From a checkpoint of a small mixture-of-experts model trained on Wikipedia: 642M tokens.
Below are experts of layer 3 (counted from 0) of a mixture-of-experts language model. Rows are named router (the router's row for the expert) and show model dimensions 0-95. Each number is 128 + 32 x the weight over its row's rms, rounded and kept within 0 to 255. Numbers have three digits each.
After each expert's rows: "mostly gets" lists some tokens that are sent to it at least half of the time; "gets" lists some tokens that make up at least twice as much of what it gets as of all text. This comes from a sample of Wikipedia text that the model never trained on. Tokens count by the router's weight.

# expert 254
router:189123112077112088123128091139132140119147106102126153126108152102120151122070112158152124085100065108086144093167156161181052141149118136122130143123073123101179122093151158094125100120096088098142102110112167163166088069159157134122127071150130120056127138121170210201160135089140081141
mostly gets: "\" ", ")\" ", "\") ", "ishment ", "stadi", "” "
gets: "\" ", "ation ", ") ", "0", "al ", "tion "

# expert 113
router:119113067120159084115139115115133235119138129097154137117090122139115176150109098161135081122126104108132152072158097156190101118151121149104062123124143127142168112085128160105175119134107120110155145103157095093098050090173148123150130073180125128143091123146163183208165149160068115124
mostly gets: "jec", "fec", "crip", "earch", "dic", "pec"
gets: "ec", "un", "c", "inc", "jec", "fec"

# expert 45
router:157130097118149118135129099080130170208173154090147131176123131140088155123064083121145100089139107109120149140099096163172122155125191135126141178126151082100123155098133165053166124145130106145087184139119123141118077115143127187160089093161132144106147163121175164182205144077128083091
mostly gets: "Preceded ", "ø", "GB", "ür", "ewor"
gets: "E", "I", "L", "A", "D", "N"

# expert 41
router:146102142118178107106105090131106204143170159115146102125054143142133122177094162150152091119148175103115117127132091112124104111093142175119160175130140082142142148123119144056124143123141147100171110089097105126214044070200157140126101116186140141137157134153164159206126106119102134138
mostly gets: "ș", "š", "ld"
gets: "h", "at", "ar", "er", "ch", "on"

# expert 100
router:167141142131160118126112071118126118178176121142134175137124158100114185160104115146111107076174090079140153107090079163148113134124144099114153163121130129118148112154048126090137159152100089114080149112128131133144053115161182135116089098184153143167147156163150164180162093075147026140
mostly gets: "ENG ", "Prix ", "NED ", "Athletics ", "Loss ", "Festival "
gets: "1 ", "2 ", "0 ", "3 ", "5 ", "4 "

# expert 164
router:138097096114075064085141135132128174155133082130198155113059121062104120129086142076109102125108068128161197130119129144152145126104148156181138184093073117110135116111142120156175057139069116105130127105122140081157047107132132131133119108119084123162085141096164146141148119143087089098
mostly gets: "born ", "Clade", "Position"
gets: ": ", "born ", "(", "\n", "October ", "us"

# expert 127
router:125121162132123109117150077130145173122177108121141142110066086121084174151073097134110123079067099116184176113139155134124144124140130124163153143129146077146126180089163088131147129122109106139129105080106169153192085091217121137121155094080082093120153148134196115182170179079146110150
mostly gets: "brother ", ")", "brother", "father ", "named ", "genus "
gets: ")", ": ", "as ", "|", "ing", "ation"

# expert 80
router:142103154142140115063130101063119182136169136114153128120075130093113096181094115112162137133159144106106189142122128162138122100087101110156146157139133103168150197091154156067170135115104146142152119112160086120178021101182135172144120092138116122131155125116186159192164144135107077161
mostly gets: "|---|---|---|---|---|---|", "erson", "national", "|---|---|---|---|---|---|---|", "city", "States"
gets: "er", "o", "an", "en", "e", "el"

# expert 61
router:132090129107147102129151105146151194112137117114124141097093141133101124175095131124131101113144125163128161129123104151145115109142109133106133182140156182171158127112152117075153159145095108084119183127178139081147017104183146166136113092158095093106177105141162137242170135122089069165
mostly gets: "ittee", "aly", "ual", "ove"
gets: "er", "al", "t", "en", "le", "el"

# expert 152
router:202105133097137118130073118048107158191132053115140167101077112128092100151075154104133103099151151113183168116113112168117143129105116112147189143073110172125130163099114173127141109110110113121142106091123137074107099129179182132104079092151091136100137107144140118153205142123120089191
mostly gets: "Japanese", "non", "cont", "German", "ex", "French"
gets: "in", "non", "1", "ex", "on", "two"

# expert 17
router:154132107092151081111124134073138197176166111132132171107100089110106133136086153110133101164165170170141175130123115129114149150127132169138178117087137152110126154074095130073148141176122103107148100129137130105122153072194157129113064113132139128097155143158202095137222188087160071135
mostly gets: ",", "Episode", ":", "#", "!", "~"
gets: ",", ".", ":", "°", "$", "#"

# expert 165
router:135092101093167129118115061136139201142120147112142158070088150140110193209060132163142090156134148135118153112144115149177146135126130116092121161139126090150112094103133101084145176122165109134120133120121144135095083095175140134118089126114155101117109163118217103172231100141102120176
mostly gets: "cm", ">", "nd", "embl"
gets: "–", "-", "th", "″", "c", ">"

# expert 4
router:161114052095136112104100092142137156176119132137193174112125131124105155167076132166101113141181091074117159094130087164150145135130151126114138150129171136119088137118077134064146115116170088105130112140072090143136071096158232141097111077115136133160186127118128151162127136087099056112
mostly gets: "fellow ", "Most ", "social ", "charge ", "joint ", "birth "
gets: "2 ", "0 ", "3 ", "1 ", "4 ", "5 "

# expert 202
router:132103166120108117118104093106125160107140141165156150116081153131075116143107107192131074149200088173149108172130125151133123125146109114113115189128134123124156128149125128059155158159084078100095134165103111127188088073186168095071069116118117174086121167102195146202118123102119099137
mostly gets: "Spouse", "DF ", "MF ", "FW ", "Producer", "GK "
gets: "| ", "- ", "MF ", " ", "DF ", "Succeeded "

# expert 51
router:143101072125116123070090083086102134150160058103156118089065131106078149135069143092150054169089114132140109144092049146140115193124094136118094180115148111087086138118129145106143089142101089092130127108100170149089114102160174115126143062152136118112134096100167129148167146121147082090
mostly gets: "(#", "(", "["
gets: "(", "[", "; ", "(#", "m", "{"

# expert 216
router:133127087114151173093137128083137143139170140108157167146133130059103189138107087098151107120162101151187085140122136128183111093108140162131094143101118099150093085159142173094134128122156141061152177098090096151160082090165153199167090103108088074128156221118166123175145119114132113130
mostly gets: "ammad ", "ason ", "Detroit ", "Anna ", "Ali ", "aka "
gets: "an ", "y ", "n ", "en ", "e ", "o "

# expert 198
router:195099118107141143128123115152099175119163100089148131129108117094090148171079131089119122111147162149141169129103093142187143094122140133140127158106107202158116166114152090090156127142097154108138129135123165125129076075197135120077106143090105144133133140176201057197212140094146070121
mostly gets: "ials", "ted", "ms"
gets: ".", "0", "8", "9", "5", "4"

# expert 69
router:160070131100151097129124118116096199159169130113164185083116094092124147159058113166148116129042107171129164102113125134148174123126143152166146136134145130069157085137086091096151133112159115108127142181123153070095098057151140139123093123114135135104169186122197122144211153137126129137
mostly gets: ".\"", "jec", "\".", "fec", "Episode ", "round"
gets: ".", "201", "202", "==", ".\"", "198"

# expert 15
router:174086153124123109096117097122129141124156124169147169110125120114065142134034108182129102119077084157151161098122123161138099099108135145154141159099112145072155101156136162077159159122147093100159189121092145133132085074210134154128100141080105096103126172132178122153221148158106105155
mostly gets: "197", "199", "200", "See ", "172", "193"
gets: "200", "201", "199", "202", "197", "198"

# expert 53
router:160142168154116145121150058118085152143154113205110175124092105139065201172061152102148110138176097094066172100136127161152088149120129114152112113130160106147102130122075131088142160133093095085122170116133076116119113083154146123120087150101107153058172120115167095150126094101151071110
mostly gets: "= ", "Most ", "Another ", "See ", "consecutive ", "Recep"
gets: "= ", "% ", "\n\n", "The ", "″", "of "

# expert 18
router:193147182142114138086150141065157132107164111129158172085128139071088142172066113171162061125097107185142109091116119145143112127139130144140109113092161157113180107128110151096130153154106120091141152145100137145141050084185184109142097132100112144100096156083166127160215144148092096136
mostly gets: "197", "Squad", "199", "Society", "200", "193"
gets: "200", "201", "199", "202", "197", "198"

# expert 129
router:171100139129172103125102095133097201178174120157175166138062144106055095172132140168101050177138099108131131143137130173106093135109124120166152132116153106152076108097107105138142151163119095136184092059131107088148064071144176113136107114077144143107128131101163128146185124098139106140
mostly gets: "Phylum", "DST", "zone", "UTC", "Density", "Height"
gets: "- ", "• ", "UTC", "^{", ": ", "\n"

# expert 174
router:183133183071077160102102119069093169134162094121179186149114115104098103177100126165117095181137153122138133125085073120137149125111144125163138143106082113100146172099082170084117046094109139071128092151103118096120084141172181165136090105152107141152156118100149131186174095142134109125
mostly gets: "Al ", "De ", "de ", "von ", "del ", "Le "
gets: "'", "de ", "un", "\"", "of ", "to"

# expert 170
router:162102081111115132118110071165081152172170107151166202125095118066101149166061140136140106145126080107075151060084085182163121129134128106164177116141171132141128171125111136063152125074107145128162114111135100145098101078176142141146134124089147168173132129136135140129172126116080069088
mostly gets: "Phylum", "teen ", "zone", "six ", "five ", "eight "
gets: "two ", "==", "three ", "===", "one ", "000 "

# expert 200
router:123042162093096134136137097100139135123151112178121198111089119144062105172045145136115110112148114143090154127151096124154136122091137178129092149071115137147129095129151129136139106098122089100077159129085085157152065106195157141118114102138107116139153210166173107199150163098110124118
mostly gets: "again", "School", "farm", "itiz", "sport"
gets: "| ", "- ", "The ", "= ", "refer "

# expert 91
router:184144143105153146100143130076134128120199140166092160114083102141080179183104121097190073100167076125118093119123143143150153136144093128143110136100131118138139115075103124117145145148098103071122166137145107170089082103144167112132090118148105111097182251098169149144153114113122073156
mostly gets: "Public ", "Upper ", "middle ", "mary ", "My ", "ymnas"
gets: "ing ", "New ", "ation ", "ight ", "== ", "k "

# expert 219
router:113106165115125135159124144099143122078139117137174157049067157069110151172095114117130096122100106149114161155059131222143141123060121125132087171141148180098116106095131155181146080143151121109124140122148116098124124109192225129126109100142067114124165136153142121174129127108104113180
mostly gets: "throughout ", "create ", "among ", "build ", "receive ", "leave "
gets: "of ", "for ", "in ", "from ", "on ", "to "

# expert 35
router:146131125122167111140097138150119220168202105151191178114086145091098106168115110158168143147105129155054140115141136162142194104102061116170136135062146114105105139109144143128170101129115093102115144157127167131129074134162168148118111138135124157147166182100188087134185180140110136093
mostly gets: "hus", "==== ", "cir", "emo"
gets: "===", "==", "=== ", "ic", "====", "200"

# expert 79
router:150078140125151128107129120117123177119176099203147143125080155135065122139117139116112124103163119175143121112122091140122075162091154169122074149112146078093122162125070118079143137130109101078133151104116101123134042098141144095069147111111075081086078164088199165181102134077153120132
mostly gets: "|---|---|---|---", "His ", "Scientific ", "Her ", "\n    ", "\n "
gets: "\n", "\n\n", "; ", "|---|---|---|---", "Scientific ", "His "

# expert 159
router:136103107094118095085127094170112117165138138138113122112074164088076183135079111146172085162100164177086138094148088146153169136129148164141174156077146121103098105122106129096155154106055107080076120131162207133145099098155149096126125078095097161121126159154188115177137124172129109064
mostly gets: "year ", "period ", "week ", "season ", "seasons ", "weeks "
gets: ", ", "July ", "December ", "September ", "October ", "May "

# expert 106
router:128153120114129100088149070049100128146141089124133180133095144071071093183068146133130093129136131169130129138090139117124102169069140113138106151077132068116155129152084171116131140134074093122112103165099180120137106093208156129137130090150116123144108191152165097182157112096097095065
mostly gets: "\n    ", "NED ", ");", "Synonyms", "\n ", "ENG "
gets: "| ", "\n", "|", "\n  ", ": ", "\n    "

# expert 3
router:111128171139124116162177146093123128142158079159182145093085134071124171181110125136118051130122140118187119132092123164136168105051123166128104174099111167085150091130094180167150075140119123092109109109101117081087088115163202123129098121142088136124174127153163088155149079117087120176
mostly gets: "along ", "during ", "alongside ", "des "
gets: "of ", "in ", "at ", "by ", "from ", "for "

# expert 77
router:131151166128089083123126082102127186112218119126151150071098102083101120129131119149136082125156147154169134097139112138178111174092135180132174147103149126175171186112131147125151111119097123078104132160119128143083097101163129103151088099140097139129109157156175076181195079160189065136
mostly gets: "|", "|---|---|---|---|---|", "|---|---|---|---|---|---|---|---|", "|---|---|", "|---|---|---|---|---|---|---|", ")"
gets: "|", ")", "r", ".", "−", "|---|---|---|---|---|"

# expert 64
router:170142121130099137125144067123139126148151111147119203108075087122088111204062097180112139116115120104100144141097080138134091121189093164115115170138121125166094125141167113185216121167098100112137126126110110103134096083147163114139088077106132130136154180144205136180189107110150126132
mostly gets: "appointed ", "chronology", "renamed ", "designated ", "birth", "Genre"
gets: "| ", "the ", ": ", "to ", "appointed ", "named "

# expert 7
router:167117090142116129103179113090098102142182103141144116155096125058080165132110110119157093103176122095158108161080088149127157119073103113146110131080091150159125104138071139113191112137113112133143175093159086142109099117144163077106069062128147137128162160163159177197166138062169144146
mostly gets: "Athletic ", "Czech ", "Junior ", "Democratic ", "Soviet ", "Korea "
gets: "| ", "United ", "of ", "States ", "Democratic ", "State "

# expert 149
router:180138122134097153080117099150118151180179141128130186160058131095050108165120123132177116079133106088141132156052127117100108117105140126130088168064126098118110097164087127140154133160070098103127173145153110140199094088190140112137146095175129130140122149136184153166182104093134103132
mostly gets: "\n  ", "DST", "Animalia", "^{", "\": "
gets: ": ", "; ", "\n  ", "| ", ", ", "- "

# expert 42
router:197160149114184134086137090131140199136164113114153173153070136152097117196055125126154117153126155100129146175108114141155136155166105133138104120139132115092107105198124144136148122111119129092094100179110131188090033125188136189132110093102117140074132135098158162180166126126127123118
mostly gets: "ood", "GB", "rown", "ower"
gets: "all", "'", "oo", "am", "u", "e"

# expert 225
router:162110139131138173128137148081172171132175107140163171085023142136119089153075118194142129101127101150095120092105086159126149151076084143154095165114137119082081099114129118174176073146137146111104147118118100122084141117144184136131104083090099139138167123132164100192117167122084062136
mostly gets: "entire ", "These ", "create ", "throughout ", "Their ", "various "
gets: "The ", "the ", "s ", "from ", "in ", "on "

# expert 131
router:155062133149156146115140057130145192134144130114171110107076145134136141164046127143163117097145139097075128136134107126144141132092147175115130196089153131165086185147143169099138149114092128104131106143106173135176028107205125136133110095152119153107154170111168137177132065128117107143
mostly gets: "auti", "Land", "gres", "clu"
gets: "y", "j", "li", "di", "a", "e"

# expert 205
router:166138135117126130125149105097150112190191122155111156140103105122131173135103094113102099104114077069116059093101131163172136148113154121161141171083131114138116082090128116168147139159085108131157155158156115198160055134132190075110085103083107090078140180131153114182205097133144124127
mostly gets: "Conservative ", "Detroit ", "MPC ", "Labour ", "Royal ", "National "
gets: "United ", "World ", "National ", "New ", "US ", "West "

# expert 224
router:166112079142167129109199097104165144174176124123118142072116159068121201142105067089161105085095106122142172119152102131169095095114132141147119162088140158123144068102145124113127132110067100084152131092133114116157090098158131142172125070136127090116125203111179185170139108128172091130
mostly gets: "ishment ", "uments ", "ters ", "tures ", "ization ", "ians "
gets: "s ", "es ", "ers ", "ations ", "ts ", "ation "

# expert 232
router:205135184101137094158082161107162164185184145140104211117083147091074135155112128105122091145115090141142123104163123133126161110103089104118161154109116120084174108143091133157192128160134085079123156088107152175103088146152169112147105100114085109099128164138198137176161103122157095096
mostly gets: "Nov ", "Dec ", "Act ", "Mar ", "Conservative ", "Votes "
gets: "March ", "November ", "May ", "June ", "January ", "February "

# expert 89
router:137123095128133124096136042111070153161196059111216171085056118111058126137058185163134085128116114168120127127110106138161124091144091127126115095110150168107178124150127102107165129094104100141151088106088158132123113134152143155134149102133077139073140122151145144164113105098177113105
mostly gets: "black ", "relatively ", "white ", "upper ", "dark ", "buried "
gets: "is ", "are ", "==", "| ", ": ", "the "

# expert 197
router:123121125168114109101102114099136146111154096176174155054100124105089158189088120139127061143121103111106210141100128185174134113077099167176150172125114155073080112121120099148130157164110093129138099104135096086174113106146179173139098122092104137138191086125153121151144117085120120206
mostly gets: "throughout ", "about ", "since ", "around ", "between ", "among "
gets: "to ", "for ", "from ", "after ", "on ", "in "

# expert 244
router:201119130129141109072059057120087126191131087140118167156096166113060113189102126147117115144161101135141135136077141176125142104106149113098126121037088124132140101116132131097159128153146100085142116154123134136141087087179190102146146136137132077076141108118165107175186111099091092122
mostly gets: "±% ", "%) ", "GA "
gets: "; ", "| ", ") ", "(", "); ", "\" "

# expert 122
router:198154116114116136090089104100122214100146093136143174084072127126098115176049134159100073203109096132141142110081094125188115118110120150123122109105127179148103157138087147117113108141115158066153087131113133091172125109145176163113094058109057133154106150151136151130129147127145088146
mostly gets: "being ", "While ", "be ", "become ", "Despite ", "highly "
gets: "is ", "was ", "be ", "are ", "were ", "being "

# expert 171
router:139079119081153091090095061113122188181130120100153106068104092098090110171074117111165111112121112208156126128101102137150101125173132161097107128156141097144114166112119133118118125155098078091101120142116141078118100083169172128128126090168152096138147153125167081199207158123080092141
mostly gets: "alu", "Nominated", "axim", "cav"
gets: "m", "ok", "sh", "eg", "k", "i"

# expert 251
router:184126067138123076094081085098096135147153076120123149117086110056113149164082145117122085154147098099117104127144143159155145161111151129157127164094118122083148159145141185110169104089112079086113145166121176164180082105180149100075170136132126115107101120077152182171170164116139063122
mostly gets: "\" ", ")\" ", "\") ", "” ", "(\"", "“"
gets: ") ", "\" ", "(", "\"", "), ", "); "

# expert 151
router:110124081126145146117133100099127127107137129096178172110115154081091128219062056168160123094114092107062194132142121141161141127120115206161130128101168127078119131131127111146140143090097080111075111079154085143161103093149132185128135109102055086128157152156163162161137142110153120121
mostly gets: "helped ", "help ", "because ", "whether ", "replaced ", "grew "
gets: "ed ", "that ", "ated ", "ted ", "ing ", "replaced "

# expert 150
router:157115069100118088143167096145090154110146153145147144096091172103118175120106147159111102142135074134126095065116136153164098169091087146143145151091151079141127139057128121134180143134125084130176173126119154159109100075162145104086068093121086113089158184112210178159142189097124105131
mostly gets: "Phylum", "DST", "Member ", "Height", "reme ", "Position"
gets: "′", "″", "al ", "ent ", "ing ", "political "

# expert 112
router:206080142127173150082098055120136140178139106122149149103079148137137148221064130145130096137150120153133132136102116145139108105107076117103154142097138101128142077162134105075179150106131117147164094116113122141100082069157149155098079123168127092097091143088174111156221117140110101133
mostly gets: "nd ", "н", "rd ", "th "
gets: "| ", "th ", "′", "0", "nd ", "ad"

# expert 93
router:138116122083106079097117093102153224131209127146134175063073130081090103154111134150132069120148169151157106118134120132145075142120148146127139139099149094131170203078135134080131135089140154113090117127152156136088118069176137150082146114135106160117132180161154099162201131135144098151
mostly gets: "|", "|---|---|---|---|---|", ")", "|---|---|", "|---|---|---|---|---|---|---|---|", "|---|---|---|---|---|---|---|"
gets: "|", ")", "=", "|---|---|", "|---|---|---|---|---|", "."

# expert 115
router:147164095098118153099097118104063153165169108114135152132062153048042171193091120093122131076119142139112151126075094098128134164113136144123087186092105128119108131113114132115149124155073106069118142131084096110155113117183121137160132096104092124112134122124216101144198102105135092141
mostly gets: "presid", "younger ", "purpos", "year", "power", "House"
gets: ": ", "): ", ".: ", "% ", "\": ", "* "

# expert 207
router:104119065127132094074114150131121104133174089134113147122054158116042162135115151147140062151102148095128126137122097163203127170166120173135137168062127121129091103074087151102140110095114048160136147133148155176135089090175172122131120070130116158124147126137153132180170175140102120130
mostly gets: "” ", ",\" ", "Arthropoda", "\", ", "\") "
gets: ", ", "), ", "\", ", "., ", ",\" ", "—"

# expert 228
router:155097140150174108105165062118146224167141092080185142118118126112103146167098168089145115118142121149119123129127144155160105113136140169112100163137129160160167124167104147060182160155113146118130139084131133155099000097136145142151095065136096140131135134137134133199126151111075120121
mostly gets: "ald", "ione", "ont", "ott"
gets: "ac", "ag", "ak", "k", "t", "is"

# expert 212
router:174092115110121143122140133115128184193166107157190165112084109125078167153087096158133072138107116125115139058046138169156121151112131174156102108134140112187126177076112128093129067097141099124143169115080126163134115138152164122109065053137107138127163145160116120129188124121117084089
mostly gets: "Each ", "entire ", "multiple ", "different ", "-", "every "
gets: "-", "each ", "ally ", "some ", "–", "remaining "

# expert 111
router:153126110129118128101177084090163193178148091175141128073113137087088171159095086146162135112095136108159145086157094147145102114149134130174149138112134142126141148143121154141175138146081111088087084163136164161163053127188131092191078085111059084146106177106174163153125127107132098097
mostly gets: "father ", "wife ", "brother ", "mother ", "parents ", "friends "
gets: "ers ", "father ", "he ", "people ", "man ", "wife "

# expert 210
router:161162121122102127105128076092112190041145111129150145091066157093115085179018124169124053177111100103150118125114081159157101110081107171116093102121124164129136136147109155141145117158135140078077124106101123090169131110129142106089114076162074126157133170155125161122144144107150110115
mostly gets: "took ", "make ", "wrote ", "came ", "consists ", "went "
gets: "was ", "is ", "were ", "had ", "has ", "been "

# expert 184
router:136121136155120124145116137081115136106174080150169166057061144081119172170088126153133107158094129144175179147087118195139148107064109177147116179112088165075099058082142169169141098136141133110141124113117092064109119096174166151122108101147078133122145126129130100159129158126106116197
mostly gets: "nearly ", "almost ", "under "
gets: "in ", "on ", "of ", "to ", "for ", "by "

# expert 47
router:159118135071167131074132049130084207160170094122155141117101146084111162151125141114162134107149104122131151165119123174160142166135133158146147171168105159124144151133160136093188162122080102087119171122142139109151044089246122104141111081164140140124141109109167142168144157131127128122
mostly gets: "burg", "ewor", "ival", "án", "ince", "thes"
gets: "an", "o", "en", "ing", "on", "ud"

# expert 243
router:123157111109142161127152094118108127102140114120183158111108185040145116203056059179133111087106094129126155142135102150167102119086114195152096129126166169066150152169119117126159115166165156108083120090130108124157102076140133124110115111118069107138163188166177155150144149080112109121
mostly gets: "make ", "wrote ", "took ", "receive ", "find ", "give "
gets: "ing ", "ed ", "took ", "had ", "has ", "ting "

# expert 220
router:121172120129113108087123072096094128158183102120151164083090124113133130176052130113141121126163119150142205106070063155127092144094159139118163178098188146079150074147116163103144110111142110109149092126104123151127097121178170140143064086141133107156177152159125126152214144098105093138
mostly gets: "consider", "administr", "every", "episodes ", "Hard ", "thers"
gets: "| ", "0 ", "1 ", "3 ", "2 ", "4 "

# expert 1
router:139121125099162122110148075143157193107180124116161141087087113145085156135106106134191091146118070169154147149072114130171139169111118151141110154137137159130164184078122113078140107123083125092176158128156150137126113114201126126155119089168106156129129174178221080198162146123149095127
mostly gets: "!", "ance", "hood", "embly", "load"
gets: "'", "s", ".", "-", ":", "ation"

# expert 87
router:186123141109102117138136074106111122188120123168129149076087126094146213170055147161107123124118102140128176115089150192148122132123075133110136138125154153142150073115144112078143110124133116094135109107119106187126101088159202135087099093096085167118200097134142133164185090147109070135
mostly gets: "upper ", "middle ", "local ", "regular ", "secondary ", "young "
gets: "th ", "st ", "top ", "nd ", "years ", "rd "

# expert 226
router:138124093078190125092180099150112217118148112105113132099082149108095133116080121126182107112153114133149140128076095179173103152133112147147101152131131185177182130101118119090175160134076096092159146120147145122123060110186116121166110071127147102086105165137181125179181082132111139160
mostly gets: "ect", "nel", "tit", "ants", "sport", "ures"
gets: "t", "ul", "ov", "or", "ow", "r"

# expert 195
router:167125099099090107130126070112089212144196118186164172134065137084133150144104189154071113137127092083104147090119119126116090156143108130173147125135134067182095113107118104102221113185131069106136130146114118126134082091117146118103098087099130135124171121108138162138153116134153078109
mostly gets: "Arthropoda", "Spouse", "some ", "Founded", "enough ", "certain "
gets: ": ", "age ", "(", "aged ", "total ", "′"

# expert 206
router:144128107107128115132140115132117146121142041152114207120072123091089144137068140092137145133128169178136174165105055120132064145116112123115144130125131133130135104168093100123150159128133109097113095154097110133171103089230177148161129113080061152070115214107162100135106154132133129134
mostly gets: "classification", "Spouse", "Arthropoda", "However", "Pos ", "Turnout "
gets: ". ", "\n\n", ".", "- ", "but ", "). "

# expert 2
router:134126044105165156073157114120140145144189136138147159129128158079084185157127117095171104148159116136166120139146127150170130093095115166130095159113139136129083083147154167103104143117124139070147207093095128150160105073146151194163095102118096112112155195104175143185170080108163103134
mostly gets: "oo ", "ora ", "u ", "una ", "ington ", "ti "
gets: "a ", "o ", "u ", "i ", "ia ", "e "

# expert 178
router:164088119057130140101166048166091215139155113078151129105094130121089188144098122097162103084119111147171095133119125164171158115130143139149119135120127131105154128117176137102146167086129112085133154090107164148159065086228145156129115105160119108105101163099185106153142098119137123169
mostly gets: "ophy", "ć", "ville"
gets: "y", "a", "z", "e", "ae", "en"

# expert 237
router:165136093140124094120137051125115149141111155133178116133072097085120134177060132175071149101198125109124111086128130132196097158088105143151129103117214137078121123094098132158141139118129120100146129096127105141111105086153168127113095090100082135121180156159148187199143138071095087125
mostly gets: "make ", "perform ", "receive ", "give ", "bring ", "build "
gets: "ing ", "based ", "ed ", "due ", "ous ", "able "

# expert 92
router:169140135116119151070102068146116210111168073158155152094089127108138118168052144145106078163105083107117121099070071148167132116103115139128104111096119168110065103153121194153113117133148147073148107101067129130089151063154142142113092094133092093142099137118151167139135138152134062108
mostly gets: "being ", "be ", "become ", "highly ", "remain ", "As "
gets: "is ", "was ", "be ", "are ", "a ", "were "

# expert 158
router:096150112109161143114140066148148209123145071125147142097077165113061152133100075183172103134152119117125118128118129141194136132120140199175162165134126117137150123103136142124150134101051089095158134106103128144117071091135150197139099119151134151125126139145171122215169086158084093160
mostly gets: "hib", "Clade", "ersh", "coh", "hab", "trac"
gets: "u", "ab", "sh", "oc", "b", "w"

# expert 153
router:139121111095094100126194124067153138120202095124138172129080146129075152179063109146131116122147140096128159094154098173146089099112143163104152120088099130122125135051127142072152126143133139069142117074143088195117082113158126151153117087109105095124182175145165188162158144165114079147
mostly gets: "alth", "reme ", "lit ", "Lost ", "least ", "decision "
gets: "est", "ed", "end", "ent", "ing ", "ish"